config = dict(
    num_hidden_layers=13,
    n_experts=96,
    d_expert=96,
    hidden_act='swiglu',
    moe_layers=[1, 3, 5, 7, 9, 11],
    normalize_top_k=False,
    balance_bias=True,
    lr_router=0.000645,
    vocab_size=4798,
    norm_eps=1e-06,
    tie_word_embeddings=False,
    dataset='wikipedia_en',
)
Below are experts of layer 3 (counted from 0) of a mixture-of-experts language model. Rows are named router (the router's row for the expert), gate (a neuron's input weights, with its number), up (a neuron's input weights, with its number) and show model dimensions 128-191. Each number is 50 + 12 x the weight over its row's rms, rounded and kept within 0 to 99.
After each expert's rows: a language model's description of what the expert responds to; "comes after" lists some tokens at least twice as common just before its tokens as in all text. This comes from a sample of Wikipedia text that the model never trained on. Tokens count by the router's weight.

# expert 54
router:53 49 41 41 60 36 51 36 67 26 53 53 50 40 41 50 44 36 67 58 58 51 54 46 59 42 43 65 46 39 30 23 47 61 29 41 44 41 64 69 52 24 40 46 41 75 72 66 49 27 58 49 51 44 47 53 35 38 29 56 67 50 55 37
gate0:52 44 60 60 51 82 58 45 69 46 31 58 42 55 72 61 48 59 68 36 61 45 34 61 44 35 41 47 49 64 46 52 46 62 50 43 51 40 39 30 32 75 58 38 62 44 60 41 60 59 60 40 50 56 54 59 61 50 59 46 57 18 45 53
up0:66 57 49 58 46 25 33 49 40 61 66 49 42 39 19 66 54 35 39 39 52 49 68 50 43 55 62 52 49 46 51 58 39 41 44 61 34 58 58 53 58 19 42 64 54 52 41 47 57 36 40 44 46 46 46 43 53 56 34 53 50 82 50 62
gate1:54 30 57 63 31 71 49 30 44 65 52 55 58 67 43 51 50 39 51 47 39 44 17 50 24 48 50 49 73 54 67 80 28 36 30 49 57 40 59 40 34 51 42 60 53 51 34 40 57 31 62 45 38 52 47 54 43 56 20 42 31 73 61 50
up1:58 33 67 44 63 25 31 62 62 49 29 48 59 45 61 41 57 51 54 55 63 51 61 57 64 47 53 56 50 53 16 32 53 73 72 51 45 42 48 47 67 62 67 29 38 63 51 59 67 50 41 34 60 36 60 40 52 18 70 49 50 23 58 50
Description: Words in section headings and infobox or table labels, such as Overview, Career information, Date, Casualties, Personal, Genus.
comes after: "-", "\n", "Personal", "|", "==", "S"

# expert 23
router:55 64 26 35 65 48 24 58 35 61 33 53 60 58 54 65 45 77 54 63 42 57 48 42 16 51 50 30 70 42 64 38 51 51 45 44 37 65 48 38 60 51 44 76 58 53 33 40 35 49 46 55 45 46 41 50 29 44 60 36 49 42 43 52
gate0:57 41 53 61 36 56 48 45 54 52 59 41 44 65 39 58 48 47 43 42 69 28 43 65 61 54 38 63 47 41 47 37 56 59 49 58 53 43 42 46 40 41 70 26 48 60 66 49 46 83 65 44 42 32 51 65 57 73 54 49 30 37 43 49
up0:40 71 35 31 66 33 45 46 42 46 43 60 43 38 64 48 69 47 54 52 27 66 55 40 49 52 60 47 68 60 56 66 53 39 60 59 39 55 48 50 45 52 43 72 56 42 49 62 41 10 31 71 50 53 47 44 19 27 43 55 75 59 57 48
gate1:50 57 65 62 49 53 44 73 32 93 49 54 50 41 51 65 32 78 70 49 71 47 27 79 49 40 43 23 49 50 39 37 45 58 40 54 44 29 57 48 52 66 50 38 71 64 41 51 32 71 48 41 43 46 52 46 55 35 39 54 43 42 46 50
up1:54 57 48 61 48 50 47 48 51 31 58 61 56 50 43 36 65 56 79 49 46 60 30 32 69 61 62 28 43 39 57 49 57 45 40 62 33 81 33 38 37 36 46 40 58 48 44 52 60 33 46 59 52 47 57 52 54 60 52 50 57 63 51 51
Description: Newline tokens ending table rows, headings and paragraphs, especially after a closing pipe or a heading's == marks.
comes after: "\n", " |", ".", ")", "==", " ="

# expert 25
router:58 51 52 49 52 56 52 34 64 73 70 73 44 38 49 54 29 59 51 62 55 55 49 46 67 47 17 57 51 61 52 52 30 50 54 31 47 53 57 33 24 34 42 73 64 63 61 34 41 41 54 33 40 55 58 53 61 67 62 31 57 28 62 46
gate0:59 49 63 27 64 21 57 64 47 56 44 49 65 62 64 48 31 34 45 27 63 60 55 62 64 38 40 48 62 62 47 71 54 75 59 63 30 37 71 54 52 44 45 47 54 51 38 38 33 37 42 59 62 53 53 54 28 58 35 47 53 45 69 51
up0:67 54 30 22 51 34 52 51 59 53 42 51 58 60 56 51 49 23 51 40 67 52 63 62 63 42 49 51 54 62 49 74 71 62 43 53 47 36 77 45 32 53 56 38 56 34 27 41 38 45 49 51 49 59 56 34 29 44 39 37 70 60 53 61
gate1:71 38 34 56 44 62 38 65 43 51 48 55 50 50 28 57 46 49 50 37 55 31 62 55 56 51 62 27 36 59 56 47 34 52 35 74 20 42 55 41 27 51 47 51 46 52 77 61 59 52 68 32 69 45 64 41 68 41 66 32 63 54 74 42
up1:53 58 62 51 52 28 55 46 43 32 58 46 27 35 54 36 56 43 50 77 51 46 28 48 57 52 42 52 75 55 49 62 74 38 60 46 63 52 64 52 47 56 44 59 29 41 36 40 63 45 37 48 58 43 55 52 66 45 38 61 44 38 42 53
Description: Articles a, an, the and counting words like one, two, several beginning a noun phrase, as in a fan, a 2–1 win.
comes after: " is", " of", " as", " in", " with", " was"

# expert 37
router:37 58 35 47 42 52 26 76 39 70 64 60 60 42 38 57 50 53 58 61 36 24 56 59 32 53 40 53 54 56 47 41 58 19 68 57 64 46 48 33 47 17 47 37 55 54 32 58 62 40 51 61 40 48 48 40 58 41 33 35 40 53 58 34
gate0:58 64 55 53 36 18 43 46 42 28 53 51 48 41 45 51 27 68 53 58 58 43 44 35 81 56 47 49 55 46 47 43 35 71 53 65 21 52 65 41 50 35 50 61 75 69 57 27 80 48 42 50 54 55 50 37 34 52 40 60 54 34 39 47
up0:62 66 35 55 39 57 53 55 39 59 44 44 33 56 41 38 45 53 27 38 62 39 62 36 42 19 40 51 59 22 36 76 63 42 62 40 40 46 42 29 35 60 53 53 63 57 65 24 72 64 48 55 57 36 51 53 42 47 60 45 62 27 52 67
gate1:44 55 70 56 51 46 44 48 67 58 43 64 54 34 54 49 34 17 54 47 64 50 54 57 72 43 45 54 32 65 48 59 41 50 41 26 48 58 57 52 65 41 51 38 78 51 58 52 66 31 55 37 49 68 54 65 35 53 60 49 58 42 68 43
up1:45 52 29 55 58 61 40 58 35 37 63 31 48 53 49 56 55 77 48 32 47 34 42 61 29 51 51 63 59 46 76 50 77 60 50 54 45 62 29 49 40 56 43 52 36 39 64 49 45 60 55 65 35 25 42 30 47 50 63 34 43 37 33 59
Description: Single digits, mostly 3 and 4, starting a number after degree or minute signs in coordinates, also scores, dates and table values.
comes after: " ", "°", "′", ".", ":", " ("

# expert 13
router:19 80 45 71 46 65 56 50 56 44 55 36 59 50 50 49 31 56 46 63 71 71 38 63 46 40 52 60 44 36 61 31 75 40 53 53 52 38 66 55 49 34 69 23 58 66 29 72 46 35 27 66 56 58 26 55 37 34 57 43 56 61 60 55
gate15:49 45 60 37 55 58 30 52 49 65 56 77 56 77 47 62 45 35 68 45 54 38 35 42 74 40 36 45 67 48 48 62 35 50 51 72 51 54 65 57 52 49 42 32 48 58 52 49 52 71 36 62 42 35 51 44 62 38 62 48 58 44 57 70
up15:60 49 46 42 52 60 48 43 84 49 58 59 73 73 71 62 53 38 59 56 52 68 47 27 58 48 40 61 76 55 56 33 37 46 54 38 53 47 49 53 48 56 37 77 40 43 47 36 63 66 45 54 41 46 46 67 73 48 41 76 23 61 33 56
gate16:40 46 46 73 46 69 74 51 63 70 42 44 24 55 46 42 50 64 24 79 55 67 58 55 36 62 36 39 40 47 41 35 60 31 24 47 51 58 46 48 59 56 48 36 49 44 40 66 44 36 25 40 38 44 31 53 67 63 71 46 62 51 52 43
up16:54 61 60 52 64 54 24 58 36 69 66 39 71 45 42 45 48 66 79 38 42 36 51 37 60 44 34 51 45 35 64 81 34 53 64 49 61 48 51 38 45 60 53 54 45 35 45 61 66 53 68 58 49 45 57 45 36 72 29 30 49 61 44 60
Description: Second word piece after a first letter or syllable, often S or M, in names and abbreviations, such as SSE, Oregon, siblings.
comes after: " S", "S", " s", " M", "M", " m"

# expert 58
router:40 42 27 53 46 48 37 63 39 49 61 65 48 44 51 28 71 46 45 53 55 45 37 60 52 41 23 37 54 53 53 47 72 48 44 62 45 46 73 65 58 61 44 45 54 52 51 51 55 42 41 32 45 45 43 44 55 44 54 65 46 60 56 39
gate0:52 48 36 12 53 68 70 52 40 62 59 55 51 42 83 67 78 65 48 47 37 53 46 43 55 35 59 56 44 51 52 51 63 44 36 63 42 73 62 27 48 53 58 53 49 64 76 45 44 42 32 43 46 76 32 55 47 60 53 60 66 70 47 54
up0:60 41 48 70 55 34 47 66 76 28 51 52 57 63 21 66 39 43 25 52 37 51 34 57 63 54 40 36 52 44 46 42 46 70 51 54 56 40 51 42 41 45 22 37 41 47 34 47 47 44 50 45 35 50 37 50 58 55 37 47 72 53 55 46
gate1:46 60 35 40 53 55 75 64 45 38 49 56 49 61 53 49 41 63 46 36 41 55 37 64 24 37 39 37 48 35 49 55 39 50 38 43 51 39 58 62 20 39 38 61 61 43 50 60 70 53 64 47 54 52 60 48 58 70 58 52 54 44 53 54
up1:28 41 53 46 59 43 61 44 57 63 54 63 39 37 52 34 62 50 42 53 41 27 56 47 63 49 62 64 69 25 40 50 53 47 51 54 54 53 48 60 69 68 63 47 37 29 52 42 21 50 39 53 50 40 57 43 45 31 73 50 72 63 58 52
Description: Word pieces right after a single capital letter starting names and places, e.g. I-ran-ian, N-or-weg, Is-lam, Carol-ine.
comes after: " I", " N", " Y", " O", " J", " o"

# expert 57
router:55 59 56 53 53 42 42 32 44 53 45 50 47 33 29 60 47 66 50 49 41 28 20 39 59 84 67 65 67 56 63 65 51 36 59 63 16 37 30 58 41 41 47 60 39 58 37 46 38 61 47 50 39 39 39 42 58 35 54 30 42 41 43 37
gate0:47 49 33 57 52 44 53 44 44 58 46 29 45 38 33 50 45 56 47 51 58 40 51 46 47 50 35 52 45 43 38 50 47 64 41 62 53 40 59 63 72 48 43 51 65 38 45 39 45 59 68 50 50 47 34 48 68 53 63 57 44 47 37 38
up0:42 62 66 44 48 40 52 39 35 50 42 61 41 47 48 35 75 42 56 73 59 48 47 47 51 48 33 40 57 41 36 55 53 43 61 41 50 37 42 39 53 49 54 49 49 55 57 65 55 51 36 66 65 35 51 53 63 46 44 62 48 71 70 60
gate1:61 68 57 48 55 57 32 60 42 38 30 56 27 68 52 46 51 34 57 26 33 56 42 39 37 55 64 54 59 39 29 73 69 65 63 29 63 64 63 61 62 48 52 71 27 58 40 34 66 63 57 61 59 42 33 56 48 61 41 29 56 48 46 51
up1:48 60 45 48 64 40 55 29 59 57 62 44 70 50 49 67 47 59 59 41 40 54 66 41 36 33 34 28 55 43 66 39 43 51 34 44 37 70 48 42 33 50 61 39 77 57 30 40 41 45 45 49 44 36 54 44 39 50 53 50 33 61 52 52
Description: First digit of years and numbers, mostly 2 or 1 beginning dates like 2012, 2018, 2004 after day and month, also under-20.
comes after: " ", "–", "0", " (", "/", " $"

# expert 26
router:71 70 44 62 58 55 51 72 58 47 58 52 25 58 45 36 39 70 48 32 58 63 36 47 32 60 33 36 46 46 35 35 38 34 53 47 51 47 60 42 47 34 48 64 76 53 64 32 55 63 40 47 46 55 39 46 56 67 55 50 36 40 66 64
gate0:60 53 52 41 38 65 58 57 27 59 39 51 43 04 51 29 54 62 65 59 71 55 52 32 61 41 49 67 43 38 37 58 38 45 55 38 48 54 40 40 26 46 38 33 34 50 47 40 57 29 25 53 45 35 36 67 67 59 75 63 67 58 57 29
up0:47 55 51 62 38 49 62 69 56 52 41 18 52 70 51 33 43 60 54 31 56 51 23 44 60 41 44 46 43 66 36 47 47 74 70 67 63 61 44 70 50 59 37 23 28 45 46 39 48 35 44 59 56 46 38 72 45 52 64 42 78 31 75 37
gate1:36 33 47 41 66 47 45 34 44 74 53 51 54 50 63 26 60 59 23 74 60 45 38 51 55 47 50 60 35 65 75 69 46 56 48 56 46 41 58 40 38 47 30 52 58 64 56 47 67 49 34 64 49 42 51 21 56 43 77 60 41 77 55 53
up1:67 58 74 65 26 56 44 75 61 49 61 50 31 42 38 70 58 62 65 41 24 48 73 59 28 53 57 58 50 39 44 58 51 33 48 61 62 49 33 39 46 71 68 40 40 34 26 55 45 62 51 60 45 52 40 57 52 47 27 34 43 48 43 51
Description: Wikipedia heading markers ==, ===, ==== around section titles like History, Family, Charts, plus table separator rows and "Scientific classification".
comes after: "\n", "History", " also", "ography", " career", " life"

# expert 2
router:59 53 58 42 37 58 64 68 54 46 36 56 54 47 40 45 54 58 40 24 39 48 44 53 53 68 46 58 57 66 37 53 67 27 38 45 70 47 37 36 53 63 54 72 53 57 63 37 63 52 38 36 35 35 24 46 50 58 63 41 49 38 37 27
gate0:51 77 33 60 63 36 72 40 41 57 55 35 61 46 50 49 72 53 21 56 65 64 31 51 28 34 51 49 49 55 55 45 46 42 56 76 50 44 54 39 54 69 35 63 35 74 40 38 48 55 37 70 48 62 63 92 52 52 49 41 52 58 48 52
up0:38 76 41 53 56 41 56 51 50 51 53 29 46 43 51 51 68 62 29 57 49 63 47 51 33 27 52 47 45 39 56 49 34 47 52 68 65 34 59 50 60 78 39 64 43 80 36 36 57 54 54 79 56 60 60 78 51 69 61 37 31 59 58 35
gate1:49 54 61 69 53 71 48 40 34 47 40 45 54 34 53 60 40 49 55 52 40 72 35 78 50 28 66 73 51 38 41 44 55 41 49 55 62 45 26 64 25 51 66 46 54 33 40 44 54 46 68 51 61 61 48 67 43 47 47 53 49 37 69 75
up1:54 34 48 31 52 43 58 44 43 27 65 54 48 54 50 48 51 46 33 46 34 64 53 43 71 57 38 33 37 58 49 41 45 37 48 40 45 42 53 41 53 49 41 46 44 48 80 29 37 45 68 40 41 45 43 65 38 66 34 57 41 70 33 50
Description: Periods and other closing punctuation ending sentences or abbreviations, often after digits or quotes, such as ")." and "i.e." before a line break.
comes after: "0", "3", "5", "4", "6", "s"

# expert 63
router:40 52 80 48 56 42 49 29 21 63 36 61 42 51 41 70 40 39 42 36 54 39 50 49 54 36 64 66 54 39 19 54 57 39 59 48 34 61 52 46 55 42 37 53 41 39 67 50 62 43 67 29 62 50 43 69 41 51 54 70 45 53 74 58
gate15:46 54 40 69 50 35 45 49 30 71 40 62 53 43 60 51 36 17 50 59 44 60 47 56 80 53 48 40 36 60 37 32 55 44 62 57 47 43 42 44 68 43 74 53 47 44 43 87 33 72 47 45 56 35 71 42 48 37 42 39 72 42 43 55
up15:59 47 44 47 49 32 48 50 42 77 36 64 46 38 58 56 53 25 59 48 54 52 37 65 77 52 53 44 62 47 50 41 45 43 53 56 52 46 37 47 56 55 59 30 46 53 42 75 54 50 49 48 49 42 73 41 76 40 41 41 60 55 42 38
gate16:57 38 44 38 54 57 57 63 55 35 36 53 63 44 36 65 39 50 56 47 61 60 57 39 54 62 45 65 34 56 39 36 37 59 43 40 52 68 38 51 42 79 42 52 51 28 23 52 32 55 51 59 27 66 68 52 46 60 34 55 57 49 63 55
up16:39 57 40 47 58 53 69 38 47 28 31 43 59 54 39 47 55 51 38 31 29 66 55 42 43 63 36 63 43 45 59 74 50 61 36 39 45 54 39 52 43 54 42 39 59 55 40 47 39 54 37 69 55 66 73 55 48 51 52 53 61 44 58 40
Description: Word pieces after short initial consonants like Sh, L, D, W, such as Sh-ots, sh-all, L-oss, L-ions, plus words like light, Men, Women.
comes after: " Sh", " L", " sh", " D", " W", " T"

# expert 59
router:59 54 56 47 53 52 58 55 64 57 36 51 71 48 57 53 45 41 48 56 53 65 46 68 45 55 74 58 40 46 54 42 47 55 57 55 47 40 55 47 73 32 48 37 41 39 44 49 46 35 65 64 48 56 36 53 48 53 61 54 58 64 59 38
gate0:44 42 66 54 65 55 51 37 36 49 49 62 71 90 48 59 40 51 40 61 68 57 47 52 61 48 40 42 68 60 55 66 26 53 43 32 72 36 68 86 50 51 29 46 52 30 74 44 71 79 44 54 54 49 55 52 40 56 38 39 50 28 34 51
up0:45 73 36 73 56 35 61 37 49 42 63 25 57 46 68 37 59 55 55 24 34 32 49 43 47 43 57 43 47 59 44 24 79 58 38 50 34 50 38 40 22 54 40 47 31 60 39 58 40 20 51 36 47 52 66 57 56 59 46 57 61 52 60 39
gate1:45 46 59 76 64 29 33 51 57 51 29 31 75 47 59 65 46 50 56 48 58 41 61 45 54 61 38 65 46 31 22 48 46 47 35 62 63 33 54 47 65 62 69 67 45 53 31 33 42 39 36 49 43 49 61 49 62 45 65 66 37 51 62 57
up1:52 36 47 45 69 66 50 70 48 50 69 46 50 82 49 50 74 55 52 68 62 32 45 52 39 60 41 22 33 44 63 40 58 68 29 68 45 64 64 48 67 58 44 21 63 36 59 70 48 32 42 31 41 45 18 40 61 57 50 34 39 62 46 43
Description: First pieces of content words or domains, such as recogn, expl, investig, d-un-es, .co.uk, plus sentence-initial It, This, There.
comes after: ".", " d", " m", "D", " com", " D"

# expert 61
router:44 64 48 61 37 42 49 68 49 60 39 56 50 37 56 56 29 37 46 67 66 51 46 58 56 31 68 53 45 30 50 35 70 56 47 61 50 29 68 72 57 34 54 29 77 60 50 65 60 43 36 45 54 44 25 49 31 39 42 56 56 63 37 54
gate15:60 52 39 63 45 54 55 43 39 50 51 59 45 79 52 40 46 51 47 51 49 39 38 65 51 46 56 60 51 54 51 62 54 58 68 22 41 46 45 49 27 41 42 40 75 51 51 42 61 57 53 52 64 44 23 58 62 41 71 46 51 53 65 60
up15:70 43 45 60 37 62 56 43 24 57 59 39 57 61 46 36 56 58 42 72 62 60 56 55 54 36 67 44 65 55 36 61 45 37 41 43 53 58 42 63 46 43 44 33 59 62 42 59 55 48 38 58 61 30 42 74 51 54 68 45 49 68 38 64
gate16:38 57 47 74 36 40 62 70 62 38 61 50 63 67 53 64 43 53 59 65 47 56 41 38 60 35 64 22 51 66 57 62 48 73 54 41 63 44 52 47 59 41 39 48 41 64 64 30 52 54 68 29 38 73 60 48 44 52 59 66 42 67 44 34
up16:40 66 49 56 57 43 63 64 54 43 56 60 75 70 46 43 50 50 68 62 54 44 53 38 61 48 70 33 61 64 68 56 69 49 39 54 69 55 40 47 56 48 50 56 49 62 45 49 63 56 64 20 47 55 53 48 42 62 69 66 46 61 43 31
Description: Word piece after a starting M or m, and name starts like Mar, Mor, Mal, as in Miami, postmodern, muerte, Maine.
comes after: " M", " m", "M", " S", " Am", "m"

# expert 16
router:49 56 50 55 55 36 46 57 43 45 61 47 60 42 36 56 45 48 41 47 31 32 60 34 62 70 56 52 62 50 56 43 53 36 78 52 46 52 61 41 39 21 56 66 53 49 45 40 48 47 44 49 66 30 46 50 50 50 48 33 47 48 63 43
gate0:83 57 38 34 39 59 46 53 67 48 35 32 58 35 34 45 41 51 52 62 41 64 45 41 52 52 40 59 50 54 36 43 42 52 17 52 31 65 58 46 60 53 69 13 48 78 48 40 16 40 57 53 39 46 64 50 72 55 52 26 42 65 49 53
up0:51 65 56 67 62 57 63 69 30 65 77 54 54 35 47 40 38 30 48 49 42 81 72 47 58 68 56 60 46 55 39 41 26 43 51 55 43 28 45 37 39 70 46 76 44 50 49 42 64 63 56 55 54 46 36 67 43 51 39 55 52 71 54 47
gate1:51 75 59 36 46 46 36 49 37 64 49 57 51 57 39 51 44 41 54 47 39 45 68 65 67 21 62 28 49 49 37 60 62 54 54 58 43 51 63 49 45 27 36 38 37 42 40 63 50 55 58 43 50 55 41 47 74 41 49 44 30 50 56 54
up1:58 55 57 44 41 45 63 52 30 48 35 52 37 66 53 21 55 44 73 51 48 43 70 49 57 58 33 39 43 46 52 45 48 58 66 43 31 58 55 32 48 44 61 43 35 55 56 51 64 37 48 46 46 45 53 52 69 52 84 44 54 57 56 40
Description: First digit of multi-digit numbers, mostly 1 and 2, in tables, years, scores and times, e.g. 1990, 17, 15:00.
comes after: " ", "–", " (", " $", " −", " +"

# expert 6
router:50 56 49 49 32 61 35 39 52 45 35 60 32 34 37 47 80 57 36 66 46 57 40 50 46 67 72 60 24 46 59 72 54 54 55 57 52 68 40 65 38 62 48 67 47 56 30 36 59 73 45 40 66 53 49 39 67 42 53 36 44 60 43 51
gate0:63 61 47 35 39 58 64 56 60 57 61 31 66 53 33 45 31 72 63 51 39 34 54 44 31 41 46 31 61 37 45 35 50 48 52 65 42 73 45 56 58 46 44 41 48 53 59 73 46 68 55 29 39 51 41 59 56 44 47 53 43 50 33 49
up0:37 50 35 25 45 53 50 28 44 49 53 45 30 47 51 55 37 70 56 37 53 56 37 37 63 55 34 35 45 33 54 41 58 49 53 36 50 57 57 55 50 46 33 45 51 45 57 65 50 45 30 52 61 41 49 62 28 52 53 48 56 36 35 32
gate1:62 71 58 45 56 61 58 28 44 60 49 34 27 48 45 64 54 32 61 52 57 55 49 43 27 31 56 57 56 47 58 21 56 56 70 54 54 58 29 39 41 57 39 61 53 40 58 65 49 34 69 56 36 55 48 48 37 50 28 26 29 54 38 38
up1:35 28 50 61 47 43 40 68 46 54 59 49 37 49 53 34 44 72 40 45 47 54 61 46 64 44 56 58 52 45 38 68 44 40 33 54 65 18 70 44 56 45 40 45 50 45 32 41 48 38 60 37 64 50 58 58 52 26 48 44 70 72 49 62
Description: Digits, chiefly 0, inside years and statistics tables, as in 2-0-19, 2-0-04, plus words like million and international.
comes after: "2", "0", " ", "9", "–", "+"

# expert 9
router:43 45 36 54 46 39 52 69 37 45 43 62 41 27 36 41 47 52 44 55 60 57 38 47 53 29 52 44 53 46 60 45 57 39 31 37 38 58 66 66 61 53 50 50 31 50 54 41 69 50 39 45 38 63 38 39 47 47 39 58 84 61 53 49
gate0:58 35 63 55 48 48 40 43 55 36 54 32 41 62 50 56 55 38 52 39 55 38 57 52 48 59 36 49 50 68 43 39 56 56 50 48 10 66 56 53 44 43 48 51 51 35 56 68 29 55 47 63 56 51 58 49 73 53 61 68 61 59 49 57
up0:41 73 35 53 59 44 53 47 38 59 48 54 51 19 50 42 56 62 40 59 33 58 45 38 52 46 53 45 58 21 60 67 39 48 54 50 71 25 37 55 52 59 73 50 41 70 50 42 66 46 52 31 35 56 50 49 36 46 43 37 44 62 61 50
gate1:48 50 27 51 47 52 66 64 79 38 61 28 63 65 44 45 52 29 63 38 58 61 47 43 50 43 55 43 59 37 48 54 69 18 54 48 66 61 60 44 42 49 66 44 48 42 53 55 54 49 61 79 38 81 42 46 48 52 54 45 49 42 41 47
up1:57 45 49 52 56 40 40 33 19 48 44 33 25 40 40 43 49 59 35 61 52 38 45 35 49 46 45 44 41 50 36 39 48 69 63 55 35 31 43 55 48 51 31 45 60 54 34 42 47 45 36 39 73 40 64 52 54 46 45 56 54 67 50 44
Description: Word pieces right after an initial N, O or V, in names and months, such as N-ov-ember, N-orm-andy, N-ations, Nou-ve-au.
comes after: " N", " n", "N", "n", " O", " V"

# expert 8
router:53 47 40 66 26 69 63 38 76 54 57 59 44 55 41 34 26 56 48 48 44 48 55 34 61 40 51 32 68 64 44 43 49 72 39 42 37 62 48 63 56 60 50 62 72 56 66 57 36 51 64 51 47 68 50 53 37 58 41 57 48 45 38 40
gate0:48 53 67 65 65 67 48 49 70 33 57 72 62 60 57 61 41 61 55 45 65 46 44 30 38 64 57 41 47 43 47 62 40 54 39 53 29 43 54 63 45 42 49 39 34 62 66 67 48 46 37 69 35 35 50 36 27 65 35 31 49 54 55 60
up0:52 48 38 51 44 26 53 41 14 64 39 16 45 50 33 39 53 46 42 60 37 38 49 77 69 33 37 49 62 50 63 31 40 54 64 47 70 63 49 49 56 51 49 66 43 47 28 27 55 48 70 22 57 70 60 56 57 41 50 57 54 57 38 44
gate1:59 41 51 43 58 53 30 63 45 58 42 60 37 54 60 65 59 44 45 55 44 75 44 59 35 38 44 35 69 68 45 72 55 57 62 45 47 32 30 62 58 50 40 30 42 58 36 45 55 64 70 51 52 64 67 48 55 46 38 61 28 47 42 57
up1:75 61 45 46 46 58 51 51 68 51 65 55 33 53 65 67 51 56 48 58 33 57 44 35 42 34 42 37 59 63 42 27 45 57 52 32 66 40 53 65 57 43 20 35 55 30 36 46 48 70 81 48 48 57 39 44 71 49 45 48 17 48 55 56
Description: Equals signs in titles, formulas and notes, plus field names in infobox lists and headings, such as Website, Length, Genus, Location.
comes after: "-", " Pro", ")", "See", " ±", "duction"

# expert 35
router:52 57 36 51 63 33 50 34 30 54 67 37 31 37 61 51 47 39 40 73 63 52 30 71 52 31 61 45 56 42 43 42 56 39 62 56 51 24 61 50 42 42 47 37 56 54 49 71 64 46 61 66 58 44 40 73 55 48 54 57 42 39 62 71
gate0:48 49 33 33 33 30 35 53 34 51 60 40 42 64 37 55 48 50 61 67 56 35 67 34 51 40 50 49 46 36 58 43 55 66 43 35 63 70 61 63 60 53 61 69 60 58 59 34 56 29 57 36 49 28 39 59 53 34 50 23 44 50 54 24
up0:69 46 52 36 53 51 53 59 66 61 42 27 44 30 47 64 61 51 45 44 47 75 55 49 39 66 30 34 49 62 43 63 59 32 53 39 69 47 50 36 30 33 43 41 38 52 47 46 67 50 53 49 57 68 56 45 54 49 58 70 52 50 50 65
gate1:39 45 37 62 48 37 47 54 77 60 37 58 36 54 36 36 31 67 47 74 30 56 60 48 43 59 60 34 52 23 40 45 73 51 37 50 51 49 61 58 53 34 61 40 37 54 69 39 67 48 54 57 57 67 38 52 47 33 39 80 47 41 44 31
up1:50 54 45 69 47 44 61 47 66 55 40 58 36 56 35 54 40 41 42 72 35 68 74 37 57 56 73 48 64 26 35 44 57 66 61 35 67 63 50 64 49 27 59 42 47 59 71 46 67 66 39 54 65 53 24 59 57 47 58 88 42 48 26 39
Description: The piece right after a short opening syllable like Al, Man, Mon, Mar, as in Mon-o-amine, Man-h-attan, al-leg-es.
comes after: " Al", " al", " Man", " Mar", " Mc", " Mon"

# expert 17
router:61 59 63 34 47 64 31 58 64 37 64 17 52 65 50 53 34 45 39 32 60 37 60 45 50 59 62 34 45 57 64 67 72 58 59 70 29 29 50 41 52 49 46 60 57 52 37 48 53 48 45 52 74 32 41 48 59 45 53 51 44 51 60 75
gate0:34 65 66 37 60 46 53 63 52 58 79 52 43 47 57 39 47 46 57 51 39 66 41 50 59 53 53 63 52 37 40 35 57 42 42 51 25 37 47 40 61 54 53 55 32 56 40 33 35 59 45 61 50 76 61 53 42 41 27 47 40 40 61 66
up0:47 45 49 24 37 44 51 63 40 59 59 40 37 63 59 48 51 44 67 42 76 58 53 42 61 50 35 63 46 42 54 36 68 42 41 39 38 46 80 44 60 64 54 36 57 55 33 58 56 40 45 49 45 53 65 54 48 54 51 53 29 48 66 46
gate1:60 58 49 67 66 57 44 46 68 50 51 40 48 56 49 33 46 36 56 48 56 57 48 57 55 59 76 42 45 52 49 40 55 25 47 50 64 43 47 40 30 48 63 45 34 62 54 44 48 57 25 41 30 57 62 54 43 54 41 42 48 39 56 65
up1:41 64 21 42 29 66 53 52 47 46 55 19 55 59 53 53 66 59 55 67 24 42 43 27 69 40 43 76 35 41 53 73 31 62 43 46 44 63 65 60 66 56 37 59 69 56 36 49 43 64 44 41 27 50 47 54 77 56 43 42 80 46 47 49
Description: Single letters or short pieces right after a word-initial F, f or accented letter, as in Gif-h-orn, F-eb-ruary, F-l-ags.
comes after: " F", " f", "F", "f", "af", " app"

# expert 1
router:47 59 34 30 47 58 31 60 40 69 69 31 49 64 66 62 55 57 44 64 49 40 41 43 64 36 55 34 59 32 54 71 54 47 54 37 71 55 58 70 53 52 31 54 70 44 57 54 51 39 55 25 59 48 45 63 54 55 62 57 58 29 42 51
gate0:48 51 56 83 27 39 58 45 43 68 44 50 58 21 59 59 29 52 53 44 28 56 54 43 60 38 77 50 54 40 52 44 41 52 48 54 49 66 88 60 55 51 38 61 62 51 60 36 53 57 73 43 36 57 46 52 32 54 54 59 57 52 62 41
up0:43 40 61 53 40 54 51 51 36 64 67 43 47 56 48 56 44 61 48 56 47 66 61 37 46 41 57 40 58 30 49 46 50 38 57 60 57 56 68 47 55 68 44 40 49 47 42 22 78 36 65 55 66 64 47 46 38 43 64 66 28 47 63 53
gate1:32 63 34 74 66 40 38 40 50 36 48 36 43 56 29 57 38 62 63 37 37 24 51 69 47 40 44 51 41 59 30 38 45 44 36 64 45 22 30 61 51 56 49 41 69 35 29 45 49 49 49 48 47 50 57 31 56 53 24 58 76 48 52 46
up1:42 54 62 45 35 70 61 62 41 42 17 55 52 53 49 30 41 31 53 68 47 55 46 61 42 57 31 29 52 55 44 38 49 62 58 55 54 24 49 45 52 62 43 39 56 55 55 31 49 42 45 62 62 64 59 55 30 53 37 43 47 48 56 63
Description: The word the after prepositions like of, in, from, before place and nation names, plus inner pieces of names such as Malkovich, Bangkok.
comes after: " of", " in", " on", " from", " Mal", " to"